Weights of a small mixture-of-experts language model, trained from scratch on English Wikipedia: 15 layers.
Below are experts of layer 11 (counted from 0) of a mixture-of-experts language model. Rows are named router (the router's row for the expert), up (a neuron's input weights, with its number), down (a neuron's output weights, with its number) and show model dimensions 64-127. Each number is 128 + 24 x the weight over its row's rms, rounded and kept within 0 to 255. Numbers have three digits each.
After each expert's rows: "gets" lists some tokens that make up at least twice as much of what it gets as of all text. This comes from a sample of Wikipedia text that the model never trained on. Tokens count by the router's weight.

# expert 109
router:126133158121103122149103136122101084109150103150175097161090120126104127133102126113172085109109160107104150106147101147133149117125116105140097160150172164118115120177114146126081100085153106
up0:124148150119137097125124148163119146177164182080118116109113088144118133132130112118113129119169141116094113163124173123122199112136157112129144127148144132145111076117109107130165101142135099
down0:106153099133121179149136118105138114130134113147132131098105119105123120139128146128166129097135108153085142122144112110127126097114146131081105135109104127072163150123143114120141118178118178
up1:139112137148133137125109103104123132130143166133182089098116158147164101146167129111118171103156103126130177127126174132172126135126108101134142115084151134114137164125131122161135115128135094
down1:165179105173130134168136104151121112140176209117149157113126104158164148158190153131085162140149121110092113152094124133082119114099117126149187104145140096123132154098138116123150133115140112
up2:175135125090132098115125152130089160142136108138170118082080142131128111145117154131094143116107167139116119109160129138141114134147147109066146117106127123174137117105144092116129130156140161
down2:116119111161103126128146095120133160115138167137111110115136162120108149130135178147115095160128100110102082139101127107144134107114120126108111140117148147088142100114120145172159119148129127
up3:148119168122133143107139137106157150142154102114150106111093084143208122119106132117120091146170116139106115155139136137149148157133120101142135114085113118158137135152159116140147151119077112
down3:157125095077111154156126125174151115125132139161112137120117121143079081119146163109166155079134102136135158142107094141113126148096145168114145111164136135124142123118167108140134125090142222
up4:079148143153137105158136107129141129085161121099114118144115122143156143133115162095070109135137095165097125128139145088130119158156141124123194130113146124124115146125126126158123132072131148
down4:120110096134140150139121107138108157130163146176119123102138092155173167136121126054105136112140137128098111152163139126121120099101103114130093127112149148114192122177086128112180162138165127
up5:115064106153132133103175121146144134094121140110155094147182095141112159115157170113123118149102085114099147100115101109104118133147105136103146136090143105104139113139135133177104155129136120
down5:145142103118125127127180121150118102161153171093131134109175135117142128125121114156130147142140114122110122110132154120115141130117082122123124120115138102157113118130147149150132147111097060
up6:063129129121144123141145154184129136108100158113137130116141159100119121129098153147142125169131143160100164102135092116084099113107085142116140184124128123099104152068121099099147124141115135
down6:160103086117083121117098098115183157127138153136114126130151183119098115128143107148135138127108095143139124134098143157129113146121105141114131129126173115128175122106117108144147122115101123
up7:156120119164129094114151148119150129139175125147175129111073138105116144133137123150133116135125144187148080175137097127129120111092157129156127117127116065135115147140127129114091115153144102
down7:152132115096144162153115150157108096137117179106134105089146134182140144097121135113146082148161066134124130127137161150116127135115145171121123151149117148113120115140121121112163121134131108
up8:102139148096098129149145131171104128110111110160122131164137108114103119178118125173145087149086123114147164149122090155119172124163124181131203133154116143079138094144104166114102130093120147
down8:112118217172131127145127107136112128107122112128160122113160151133127118129145113147147097130150137116134139116098167169099123095158083106102149155098134130139126145126135095148136099105169173
up9:145124094125098144155144130126135098142097126145139099119142155107110133156150123134136154144142100128136134137102113100152137121096198135138101119120128106135124118113150122124153108194153124
down9:154109128123154150125132101139141140154126124160131120101147130128123123123143168134147158110079124123124112065143161107096123165116125094152156098129133169162131158171132100099134108100137116
up10:116127090147146120085171089165121099177123156152111101126164114130091153121131110151183123139121121130158125136118100121133136125089155140121083108125096114171152164140130137114122125121151128
down10:125120140107116158150136160133145124119144143130144086110088151102115127135151103169160130118128096140108157091110155126181101146105111111116116134161080124126149124173134124140098135101115114
up11:127190128100112142170173123095165136124115137133088087110087143136131107109103074085131132149099136136120120097144171123124108113117142160128121131153105099107170147134148155121127120110134109
down11:116136141118136126156142097153142115147145152167162131121097099158161151126118122140136177120115130101115108124143134129120116166138142153128140123144126169141138135149122114125149138158124122
gets: "\n", "1", "\n\n", "2", "- Born:", "Personal information"

# expert 18
router:136116123118145116109122123101099113184156157075110117079149120138138157158100134146164124127126142130115096137153092099118157192122130146125107127104110145120091131137132165096101170164132095
up0:073082166120135133098080136091147151122112120138154171110132131123167090124152156105146159141142084152103180121126102132139139136100133123137154122114162144135141134135096149119154135143151123
down0:118118100123113136133151130156122128137140155114134143099134143124096132125128144122146101134134126110101073115193140132096123171154160143129115073123120115143113151172125132112124116139092153
up1:080133143143096115124104181173134128149134141159097129149125105094151117115120130104132108097107096164135117174103190140094127127132145118134193127120082101086165076139121133152116144102144123
down1:086151131089113152117155155131110136146106128153078134112097147121135117168108150126127149128139140108119148125112119153127133142113159175149151148131126122099168118111167136114094159132109086
up2:106110119140109095112151139133142127140155144134138117115152157129084187160122069088142086123133102096133133119146095116144118092133142138120159138077122118116171161126142120161137120135101137
down2:085163112135114133161119103132121134116111135117088125092109093147149139130145118164124147155123107134100164140110148122110106105086104138116097107125140123112100127146190139162127146096148127
up3:118157126113117166126142102121080143114084117115125079131110110110104108122105116124178120123114109143089164122156102149163147151117144146111115102131178136176149104134105139118132158093172121
down3:146123091111141152120132130151107067115157171106148150115172137126163122084100137148108135149128102148112126068138142111143130100116129151118128119115136090146112150142118140135134114105111158
up4:130106125097139188110116115124176109130090142122170091096123100133096123094155119133098154126104091137121155115113121102150125129110136166167126110096098131122141135135141136144166147146133163
down4:099090134147165128161140107132152128123115126108112148119104114092090152112120135098170088156118133119082099109140116082145122159171078106109107148111104164121098119126146136111133168115128134
up5:124135148136112122123099117094106123149131100111150080147113138104135138115149143168180162126112167134123129112118176125141110142101118129119143133140122128163137144117095155113149155106129103
down5:159093116126116153138085131162156155109125152115089121175158142085152148122133132138155131161120131081163107134160130142127123177159147099159155101118158104121118117134108154112123115137117117
up6:147112112083141114114150137150112161138116113120109127137141178089156124141119100171139140167140120127133131133127165118084104123070102151125151125135111111171127131138136091105121155124118156
down6:140153114096071096120152145135116128121151141129083092125137124159061150173073124138142115130132130177133114134129147108147187109147102118118157131107127139145187138109120099113147140137121147
up7:127102124170171098153131139064115110141114108139126109141093125103104118097106156140132161100120149133160117136200138164108129138084101131068142138108097187124121131130108125094087109117159141
down7:104132120109147143109093150151131143163129132110152104149119167115127161120104172129137129125124157135130077117108108133182139166149099138158166130145148155096132105110092112129143133121111152
up8:163109137085121106098159158143141088176107155106141152118116141122099104187110084121117180184126171093087137135133113134126132084146125128137094110134101129104083152108173104101081131158115151
down8:102116098166142155132133129114134149118179159152150109098134092144160149136122089095136106126120098151165111155119128096164191113140115114106119159115162116130136096121122130152153149151164111
up9:145128139124145157082122099145111127085134097079104107125152144148132111107102133146146110170180142134108141129135135133104125166104120130156122138113180126132104093116116117147126105118146106
down9:143142112148102119086152131132060108146131144155121135134145124118087172099087135106109097087141177152141089149129111160147157143123151159141063128122185146134152062172097108146139142139132087
up10:178134131083089099146092120121102109104129111116142109123106143175100131165154137105131105096163112169101111162132157163131133134172143091107129136058156126155120142173170153125097129099107114
down10:136145134132130106143115130152145152120132163112133145137136162156119102122123153137141138104102105123127101100109168180098114059148135121114092177147123119113142118124115115133131139152124119
up11:129104175152119148104100129136108097144128084167095109132145126098138147127127128116116092124151116117109131123163115134135121125185171098138157069104132129123134160114128109123165148120146159
down11:135127110158124172165114107169124120113149125181095128145112173139140111115138110095091137124172098118143137099127139122157119150121145101148150079112154136122169149121128103139133134080114139
gets: ".", ").", "s.", "\".", "a.", "es."

# expert 6
router:146167116131119125124114153105151094172138097126093144106102168113125160137167140146148183140124139127091129115116163135091136146101136158086158168161065125142134101071121122113111132092125188
up0:133096132087163154129077146117160144099151094173085147134103137114131152153119137125092141117145142112137126171107131145112130125092158137130106135103115101097127139139151155121186141126146116
down0:074155111137107177067123123086158124116167149129113129137156091076151084099125122132161149134128122139127129117113098131092135143121168101163116106189153149100169156155130127122155117138104157
up1:158077098100072138136135177147137153082091196129114135152135144102166083101130094129078122097147141130149122134111115153093127131128134128157094112129124128152109108143123125151128113114157116
down1:146102125074148098177141086111120118129122130128067104141158142139133099115110076154101128136112116101123156189148100146107104146152101175121120137144149130106123125108128130176141156134140144
up2:143110116102136065122123168179130149138131134122139128153129092180099077134124099155100094129071122101153143118106125143144160136148131060145106124126123122112112097159138129125110103084108114
down2:105130128148103153099110130150109112119155125175169123102159128118127123115114144140170134161124154146134138098137132153147155121144098151173147088116164128127131110149139122132134105140171127
up3:152172102105114139142085143122147160097122087117098138142102138147100134107132153126103137104101153141111181111127137157122132069170163139083155122136110146135161154104136097152111146137167123
down3:147184141149113152171101139139145144118133130101107132129125095099121128129111140129099143091150113144133163123125134120138140159123102164123197128092087141123140134149111099140087151163162155
up4:152118149212143131167131087122158182148123108103107086104078094165173094119126149138106101115118132113138134123169110122159152133102148106156180124158089131120109136095156110122123114134108146
down4:105130128179089138138105159103135121112122138104179141109117131130112154130134151109124140105101119124109116087155138117147125128173136100092107103120103088145127093127124167142153128128103119
up5:110142138133125113106091131129111118109128107164159160151126146137092120082139094119125118124130120128154125126135131154108135180107095136146160138133097132128140128095100124172103114140113124
down5:160126118134071123100101171118118141116160098123129153151144121119107146111122119107145142121169128150140161128148154173121098131116096143113102151146112115133170128163137112113132114148110104
up6:135134106119157135103140085146134154144167158135135137104110141133155084158109122128134132136150110115112149094131119104110154141140134093134144086133163127131133119108118114139129159116135146
down6:122155067155146154138165130105153132150076099146136145193112155111103100159165098103148137111092116103120164150112101126130112085118088113098133145192136139111089119185150142163120139080133124
up7:163178111143143161110139131111117117116175110176143127122153126056101100160181153169121121078151068156136135096132107169092109159117098145077144144131143137168129134124107137129105111120156119
down7:130146131119079119099152099099126101118139137096139110126112148120073142176134115089156142091177142107136194140115123160117133118142103151105160153153107124136153152153159146126111126140111150
up8:134078090110135135080113135118134136125128121101133115156108151080111112194166129165154119134124133160122143132110098131114127134117086163162127109174158145121110102168131161165099135112093153
down8:100129071099123107155118153131077093116138142103107102134113163140135114163110097147138143124127118133120167185134110154125095148089115111121141148134175108103123108193132110148132169175171097
up9:138084127150145143154153144160103126167138169129145149122119142152110152102103096129144119159115149128113136119111108093146109112131169084145195084119149127085111096133121109140089131117147110
down9:107137128110127095150160146164129146135147149182125130121094159110129124095149121146145133157115112102118147117100096130168179093142113131119093132114146154095104139121101132119129091126130109
up10:097108126079111141135142144110125089178125126116134165093112136135170158146099165103111123108123147108138140136167115124137183186154133143167099148151073168181144131118096146149134099139097142
down10:105130132146135124115122099124120156142134161114129147130137085150129129108160113133127115132149155168143130152108168130145147102092074093089090155127143114078117125110155150127095106172170102
up11:160083134142170102147115111136164122077125124165112129162122170134086159093152093111143125146163158134140128162125147135093116161138118098109139154128136133134122146113111118149165114128159097
down11:153099133122154128137162109094137103125131149135161149105179154078118157181133092139152118146116125124157165156129149152191174088092140123116174114113157175147172068097183129061106107130174125
gets: " b", " f", "b", " g", " w", " ag"

# expert 101
router:170170127154144103091115147136118084145107144157097143141152146101092152117159109153142084127124107094105129119160102158173113110144140140101146140143113153138098143157169106138112122102151126
up0:118087142155134126126104149089109126101120143087115093113128119174134107156166095116124144133124106121125144133083163142141119157112107115105129101106126097089092172161118148156157096149134108
down0:110137118137124121131148093096122102088128141129116120112099134151161113137129098161163135148117148133132100121122162148105170150127175147125124112109148130144122118126141132086101118152094116
up1:103095150157128106139160162129153125111114103154159094163146131118118144116136121094089076152103157118119119175152107144124093125097108135116119161148139152121138113139133154095145142178134139
down1:136118116124114144133116125127133165136136136157118129133171143173122094121122071139078175133171072152133103128144131169156111122122144099136122165108134102123141133153109130144114157113105122
up2:132117138147165130130132135127137145111108136134161146093140107141135119107140069175157137130127160140133139121146136109135176174106137104172160102186130168133125115086120125093099146098101128
down2:112099174146159180152085149170069094150135148120142158120129158153154139084117126149057092162117133160145157193150117110120104134114142124160112122110107120164116139102117117139101163140109126
up3:142156143130116128134131089111155128123130145139101093116110136131144127121133108125184084131134159110149072073117165112149124128128153099120137151146102095192178116143166110135114156114131143
down3:121146133135097155135147157164125128126133147167092139116103153091128119108131129127121075145107099112104135181135126138159077147149110131142146125122165105102106152173098125116175163118145103
up4:128143128111134203119090131116145070120158134159099132168137089139114130151137130161129102112123126161114115112106136101136138111130119120113118107158130093118110197133136171136149112104133110
down4:098146172125113143147131161131138104118071176106167107148135154126156151131084138129094060128167126145172148129115141119127144111148140155143126160127130122124068144160125122121163079124141118
up5:134128105103211198150100147080108118108141111139128111119093111137121164133144082098137129115128157124095103151145099104126153147132129145118148128123118155167104103143134128133125117127130118
down5:129132125099143132119107162117107103150136170122118172156136162124111119112125143186096166154159114149162147176119149111122189111105135106129154174117140133165107141160160115165115171124145105
up6:130107163112110116141126148125125102107132110073113094086118132127176123091181117138149133124135104143101158091119121113103135131146090136084116141161160105085164156175112119173160130097132092
down6:144096155125076111132152133130094177114126120126112113147120118083128148116120156134140083100122164098148143083112097126097130091161096121141151125107095131132138117098161137094149152076149117
up7:115115108190094139131162124136144111137188167171135120101114112139099140116122142098159112123154139154134090127138154155157125126138147132093169108091185161140126102098141111099138132115124105
down7:125132127163094114136095131137146119163122107166146129157129149108137102130134150127089138174101104149145111103167133156205109174147135081146098155078163083107139174144099135115125124131113091
up8:133155154182121134130120084151137094101116098108155130123082100157107091129105127126092096149094128097111152163126097114145140122122143117147131118112112114109094121129122116129115127107125131
down8:146151128104146119095135096150138162147147131092129098089145109136137130188123145155113139127137112089112099164101123126111132153148165146109087098125104208115116143143084118142135104136125155
up9:142139119100142134169137125111143152115126145145117097110117104121135114122159120145121131085130174160088113114118094124104140111125170117137104165147122138121096085145165159161130165124114111
down9:122117094104103159145106134173093163130160142127149097141168151107136122167102121114154115144113126115118136159155132150133124175126125130150164121168127129109079165146121155107092111111167144
up10:162126131102126139154129098138118106101101126088101083141110090091143129111167035127116163084152091130147155144127088147146108138183156134107095140155147120129151151159126129123133171131093109
down10:103139118106127127131113141158115204154163110100100113130115134119123114128136114101159112141104141147097123082125084129085118141135106127118108094145079151089122080098105121124161122100132134
up11:169180071128104101190116150070120074163123149160167103113104134148126123137126195108128130132147136132113111107150114115078095104128142075144144098140154170154138167125122167100108100126144142
down11:147119143128127096145161113132159100138160104138153152118139099099149123126127089151114134109143128121146152137108131129104161133106137097165132117104125072159127153138179102130120110111163116
gets: "\n", "\n\n", "| ", "3", "8", ") "

# expert 5
router:146098158105147096117134178135148159157113143084112130094089136127136161129128151140161124117095190125137092163123122094104165158125167160162134147131091113077159112084105154102126146158118145
up0:111147116147132116126111116127122160195185176134105138087148125198170143088140078073129153120138148135122142136150123126138142119131132090126172103122091149146117135136149110109127104084125131
down0:096108103108093127120117095190143131126106127117154147127066171112114110131178082125134175174080124104165134119147141082123156153118130151104118141127102075116142138091124158122096149116155174
up1:147107105114129089121123141112134121155168144187084112173169109134120094107164126121136094084154099192122115151116155161114109110170148106109134157114137111122135153173147104131143100148148156
down1:116100157130093167121088112108083106189113111127136150111092098096131100177134098127095094144094140085148103144119100084129136113147107148095111156133141163092124162082110120126130164158091108
up2:118083128092144095090136095118094116144169154148156123151088133103100139080121148160144110103109171148154120158100101085139154126143148132118108139101151136131152154126155157127105118152121133
down2:158130127121132154144115095122101160146124118137132127117145102128147140141117109161146138111121133115110093120160151146147125130146153136103095146143118128111120120153099106130150118154139105
up3:147142101152126130134137124129128108095141143124144146149163135139149121097178098133088136100142122105093167130178174099096136179121180097106117125161129101115146131125122120111159120148165104
down3:112130083154152162123111116156138134112163117156131070118126141110149089118113142122121151119118124111148138135142160136126100138125139102130139125136136103131136134093084109142124107124125129
up4:137109183134116163140156074132140142098081127142173167117080147100119129106100164136169090137105148122125145116130100131131151114134151132105138137126156123152155157162108125168104167091113121
down4:101108107094153137136133091109097176132139124098080131127113156164098133162150104127155133131144100086109101154154154148158154140115163125111136110119139098139111126154121130131145161160134148
up5:109154097126124123105152105084164140138106119114114134103148117142175119104175193137129188147168162150134137140130122137106167082109189144143154158132155089135162115117156142126149100094141145
down5:120148158132109118154161125139172132129157135094138163115114142126116104134154104123139098171162120130134102109149151143123120131112145144155123138119106137154102120184161146097143135144078137
up6:125166145134126126133119147144193107080091072135112101159156121125138133139113138182123125145134109120146108132144137132133128119140111119162137099105207134102117100097109079136109165109110169
down6:124087139121088166163104155095157151112107097140101160137125117189103142110148126113090094121159132143148169090172115158082079118136124133091124145119133114158112116132149125165136153120129124
up7:112129147143100112089168140141150140153113132144131100113100170125117148136126119096143124160122132138097173097152125097071123134112155134166137105108141122126111111095106067119128102086147104
down7:148164133155131121155155129127102126129102143133139091155129124119086174124134107145139131107173127091135140146114147146132124132122150086126098093134146095155128134103124096109137099155149109
up8:117121143132123170159104141130127166116106142156119119107132133131138095095117109096141112169133105109101157084092151176114103191156131130132136105142104119116154123135108131133111156148128112
down8:094119107131136134110088128114125168104110122108156097120121169088136100078148124062118186131102116118137151163107135127149114126109143156137134118179103132136130145096122117149122095148130151
up9:135141143123113136119069120138135141124118123135089099102099152118137145059129123092134124074116098129109107126114168154113098144172098128107121121108115118113107128149124112124158148129126141
down9:121124143101165136135141125138122092104115105078113125122145137127142078129133110074173155138081140122136129099132096105105127108137162140153151114144128128124148131109131140091144107122132110
up10:152108164154134106140112157083122139165139114091169129102094096121114144166126109098082129152137121090145156096129105126119110149147096114114119137132161136157068087117132095111096143105146131
down10:123101165123168087115095170159137134103137108124140106107121148140104128137106182113149149116166137093120152130123129092133158126104140160116174138124112157111161156101143133158108157164115139
up11:105108142157119170083133123142166092187075146123157123135131145090160157111130123103165132099127151116111109071048157158153126137109128128156153087134149121114144149111085161139136120117163124
down11:160160119130144127132128106140191144118136160129188118140164153101113166099129136106125164137134142136140149138133143116183128164089182105156140075152111120144107126103119088091131137133075129
gets: ".", "s.", ").", "ing.", "es.", "ed."

# expert 126
router:128167161149119161151116076143108103144137112137170105152122141124117149131106134094130093152146150103108105119127069173147117098141135139164111152108113142124097119145113079133138085117158109
up0:164140122131104135096153165121133135127170173165136165119152118116140130126141169138171108137149124145112161125141127082160113086132113095144152135093124136100083116152153137126104151119144142
down0:128128098118140102147143139067112100164091120131147152143110114117126112110100141124091139134133138119118104166176066166112146148113119130132114100136157148163150125131121114149114126131134090
up1:150132146118129150092124148122146175140112120142126104189134129085130149098111106123170156095119134148149127132129178103143140100136097143084147120118148149122134149089091111146128182084094113
down1:101118127123095135173173119135093072117139136132093150155114163128160137129128116152100187133136132181115122142129118093140139125139128144159160136153123123129068101146074153141104151146112116
up2:155123120121143082156111153159132143120125148133158169133135109077120139133116131131108142119105132128159115112150122101123118139149100128153123119130148147103122107131115134132127121136136120
down2:125078133120102105141104159158131112100145141094088125091191184112120120107154131132176103128133158155118116129147169120172145129117145145110131135118123133126163127124134125130144146127141157
up3:092142074162144151143124124092133108128107119130116131164109149137140110145131115128115139159133144151137162073128112135134119168084132141088135109114108125161154137111175124135141156132143115
down3:169116137110067092119147123176096142149128094149130118153140144127151142163133132158115124122130156098160069161136102136143129137093136127097166125090128128092108156126153131140113099175128130
up4:135096120182125166106129054139090118139164172148147098137144166144095109144114113125127126132134075167137157128119129137144149103106111155135138165099142094127135120144120112151135148103153146
down4:127156129125085103109152115130098096162128148147104079162138111152153123105062089156132140137112127126152112084130082141140102131118108127124118156089143084138092116127140121118108129155090112
up5:133121131112149108122151132166156123103104084083118102139115100141146140121124134139141153129128126135112144095153113166085138146150167097137125120143161111106113139174140150167123108116098123
down5:140161063096135138104124117108134130151157128129142062135109160092114122118127140152124114105119133122154077120104151102162106134138149111102125107127162163168104133180110155134126096148152121
up6:152117118085145175135138140161160118141071159119102128117114156132145110099123145133166116090090134092124115153112097137103126135151097136126119074124168088109139120116122100156112162136107151
down6:094144179147117144155136138107151098129152084135110120127144104071129096149123141159146098081124134171174136111130154137154108151099130118097138110157131190152122152111104152158124124124125123
up7:179134104096164147063180083105111132123077141131144104121130098146114103149160117127130116158135125169129146108145142129169097088117105124129133130110163104116099141111107117130094139149110116
down7:116175110169154141136124118091120125164156092138166147104093130142088124117156153136114102124076125103116142136143120135158125175072118107137106099089129096155143148121124114129113092092166145
up8:116141095097124146100172161121139120122158142144125113140169169082060122132134151109114150167132142126152111142119138158116127123064137155152099108118065111139071129133107136179142127138078166
down8:116153119123132116146117125130119089120097134104096103087141140132204162145148149158167153094169127141107130167141098146094093119134102120114121126123137111140145115106162111120142140147135165
up9:131108109128165133137177093088112098151120133154117112138102094150103134160148144169160154147157131124168187147149119108146148105125115122105099146153115140150127096150150163118113114085104110
down9:123126089157152152120103098108119103151150105133127111148144137177100127123104090117095164109109140094083110133146095137104125133119132123106095106114150091138154125135102137143131133118127108
up10:133148150110114109115132113118126170088122134112125120132100079120107135158179111148140125128136134124123083165147163094108125120127102131160133127124109123123109087129130121112128159119143183
down10:143143143113105124162096151104116159110079067176131146159126102124129140116179116114104109101110115172129173116174133140130149145147112088101148106117122110164145117149118144101122137146102151
up11:190153146061120140096134135138108107131111165116100150145102123142157105137144135130169155136124109122154133119123143115135136119134084124135103124107099106093155121088101159141126155144116136
down11:128131170120115135092177146106111157104097078119110106167101105098102102148133122094152114134116136158143110115142120107108116135100125086117140075132145151162129146171125110102098124103125164
gets: "0", "1", "2", "3", "4", "5"

# expert 113
router:122145165147105122152114123107104136160103096126150121116102113099118169125108129090109098144125149099090092159182131145108092105142162147148118139101143183105102115128142089112132104127165156
up0:167085140134117168124167108109126107108129127111089135127132126151105141176135105152135121089175103151102135080132110131113121151102112095133158141156142133138090101135095185138135150086111139
down0:155133103129108101090134137147109114110133073154064123116176118091067108111109101159104157136139133115105134106142118131115135140083100123118092143107147129117164145151100122157157172119150104
up1:162125097114133080139166107107114162076141132125142141132162092110105132130158138155123159133114097116119135122131083083156138111114120105117142117121152158104169119129124112163138119140164125
down1:131146096147113143169120144130127157126131127078127153125147133102126127143131083129124122150101151152115149159138096116142176118131144102090116120119110095135128150141097146129142148135121125
up2:154125101131165089073134105091143117118120145132168136103109126117115123137147098174165139135149115099122121120106140141159134131098118129144185112160101134168160086152126123153138097116142168
down2:143123095112110133141124136128101170132130121144143112093108072124095175100149129156116129121136067130100122144103127113085160132155127090159118143084119109150126135142122187163160158141140115
up3:132123091144162164104154086093157133125158086123079129097143124112141098104159116102155135158166125113101133151143151123122115110122111152139099124138166184124154129127145152083137140116184156
down3:128120087138118093127173139109116135148094138139108122136111126116143132142098132094132157117095151149147135091138115149138107147165152122094092144074160114138136141117121158128151129125131116
up4:173114123153137119132187135113121161156121081090101119131139124099128112118115159162139101117134108109109153125125138115115138058111144138083109122165122145097178131135125150132108128110159169
down4:140090095123093167166137151103102106130132142136096124128130087172149115092148125131096182128129183119115163112112102105092119113107112080183140127137175179112110126106112176169157181098121118
up5:134149133045109124127152093124149137118136125103158108130147086114154128128195100121118128163137141148123123106145129110170111105127123097091127176166120123169096108129171131133176151087082118
down5:069162098146142157171143108118123096156156109140159075097115154177122112138162128137115140093155153173088142156154106125109093111129113118139142123128107092100112139167124130117127113150139109
up6:145137115104118107156143123123129138126106126152165123089083062155111125152127093146118154104168155135148078123096132130113087118164133136159114141113140164130106102131164117129144130182148091
down6:104165149094129167141136144123143147167139124118143152103177106094153094096121136125101103130125120101123119099094124157126149098095116111154117111125106093093104134123136163133130133164138158
up7:107135191120092109127103112120150161108168086143120140114096147111152102120138172090120138114129128131123161123126141121140124113148071124169174101140146151128174147121068114123164108118136081
down7:082121119139158155116110082136166105116115145112153131174161151115155157149094138129134191115154122152140127113107120125092108131117127144049081142148104155129077111119161141129132107154125130
up8:078130142158097154139097156096180156118114126136106148148109144116163106101125157090150091128143092154132164126154082129134120117137128157122167082141136129095131111134078077143128107136145125
down8:121114135158141126106096120096170118128151149150181118133140113158113166120112133151122078144110128077150089144136164128137126129146159113116092134127123129114153168122167123134141120115131128
up9:133140152127158134119168141118124130131126098138135107128125133134108112148120130150145114093140197116153109139165135127158127084089111116113136118115159114150120134073121147130124121071103111
down9:128111107121115150106129155151109101160149159134130095141158151180163108111158110140169155088114124134152141095144091132100149108148125111084138150126120112145196121125099152113172085143107074
up10:092142165159134119126106140143181114114138143114118133125133137116152095120106090140109132134118065128138130110124143137096095120130075139129140136139134117104101126153124148112111140164108104
down10:145150090200110112137129086114153124145100164149100150078104103095118174117096108156103163130106134150139121106165120153095167164142120106088138139124144120154121146133157143153096131090075120
up11:162085134121107151118135132126134124103104175147152140193129148104116137113126142135133104108139102165156158080160126161136142135113129101096133125160145102089152129126119141117137162174128139
down11:118106110137134141141129134111139104140113157129153113131107159124105115157165160149129102148140145160166100149114149135082121124074141121130100087098143119130116129109181101118130110100145088
gets: "2", "1", "0", "3", "4", "5"

# expert 4
router:143097133115125109152166115126132163130141176105148108152160133102107175135127137143151106119103122170159131147104079121141167120124094108076098162145150145140081109138152173110107141174148091
up0:117131162146132139121155141111126131063127110143117156169077143150143148087122121112153106087133144150137134100138132138156159136098119095142143126119106154152150129127118099130131126081165159
down0:155158123163126171118113179112105129163133137103120116140139161103107173122138133094118108125124124196101147187134097117095130111130125111152137117097137094096135152150164124099119139135132177
up1:155169080117164136120143113135134148147137122099179110097117125081148160112157130137132123126098141138101122144160123072100107105137119143140146134146076147137127147163147141111097134134146125
down1:110162172120088092116161117125145158164118141082114133127165150161127117125136114115139137121124090099167071162150159118103092120148091132109116139139109181135124144143152160076131117150162138
up2:149109150118098114121087154156125149164160107104160149132079096136166145079108144147094108151162107108178149158148160124128091146109127135156150122124133161097147189145135115099111145058111103
down2:191126114152161142116116082161074142146141088139093086164134108113120133114130166122118096105121156100105136164160155115136104123167103128114123120155141133146165111115133119154095141123153122
up3:102121127170110131106101168162161112131104096138058135127087209084148133150152104109121110091132117132117131155102144133115139137084122146122139157082100134133167184093114100149159141126077150
down3:091137118123163116119086088099087132199153125137099146122114101120133112130124133120138142154157178091167135133144123154157097094138128138154142147122097126088134150129146088126140167097122122
up4:157121086093090128114141125166106143094112161144099107155140146136158111166108121153133142104116125123163138085134128107155141160050119175116141146133118141141137149147125144146109158134148170
down4:107118087120142126096129124083126126173108121130147155101133083111087131171118117153137115130127129157131084154120149149133075119164124144141080148105137101129148120112113087123129122166120129
up5:101118174126093179159134130126129129075129130095117077116111119105169134080095115152123094138155123130128165091166107120130122144125130168146166066129133163143095090104117127109132088111149125
down5:146121121118150159119114123095127114133165104149141134129148145120140114085199122128129101171094107124089144171144133163113108114101132105099098099119109114083110154114170108117094176162153161
up6:145095142102157103129138166123159111169143107139108116130119138105150123153102095108103068068143161115123126072149111140115113115125154157110159134143131104156100107092111128165147144127128165
down6:122142123142116130132140100164173099172143126089084104109146116133072131143152128132127123117150149140164153153094158138111145112149126146160152139155140147108124131130134124078123117148104116
up7:102117136071170087113106140130130075085150122104173172148102161138129130129170169118122102132117147114124128159145128103124150150124122111147110137111110142145152168115182103135102093143110118
down7:108165147132105174136121109127123149176142163123103155116158127097162166101085128107163147151172163114121106135165109123159160121153103153147144126153092169126083152103097112116104144143138128
up8:186116093156097094129116130140159132157170124147135104139137146071095117089116109094109132091106113124074182136130104107096084103159137110107148148139181118133094141108130151148121133121139131
down8:128183158141118086132103133106125141148121094100147114113125067132070146151109119126127149138114112074131137129160152115132105125173115132130118099139162166138159137119119153115097109141136148
up9:108120181138100089113159136143125131141103129119153138148154142116128095141076075104146155142136137115153118095160101149144127145139127145138112157105103158106075165137205103132115112160109114
down9:161138115162136120157116167125080122114176150135133124123153118156158151124149130138094130133150118136116140175155172152151120118164082120142116132194113116153141137134075104143153153103138098
up10:131190079102098113080138096141153121088115124146157146169145144134095083136126086133113127141109155098099121112125153160118084165148138118167125099122141078146123130143166137155102106126131120
down10:123154125173129177114138132158092110144152137121129084116147090121106133125097158104108133112123115151098121163127132146119147147138120127145143146163091127136141121168083113123155111160124093
up11:115118130110132118118131126130116187158208122129111102122160109093115153056125158139131148078134133140140140161180158114098114097139133170082137135162159150109166148122145121155160120097136109
down11:129099157167123135106114117123130091168114124151130102101137135140077109174139136138132132123106134140119123116144154093143125125123122119123132101122110133120120164129155138181132116156119169
gets: ")", ".", "\"", ").", "\".", " |"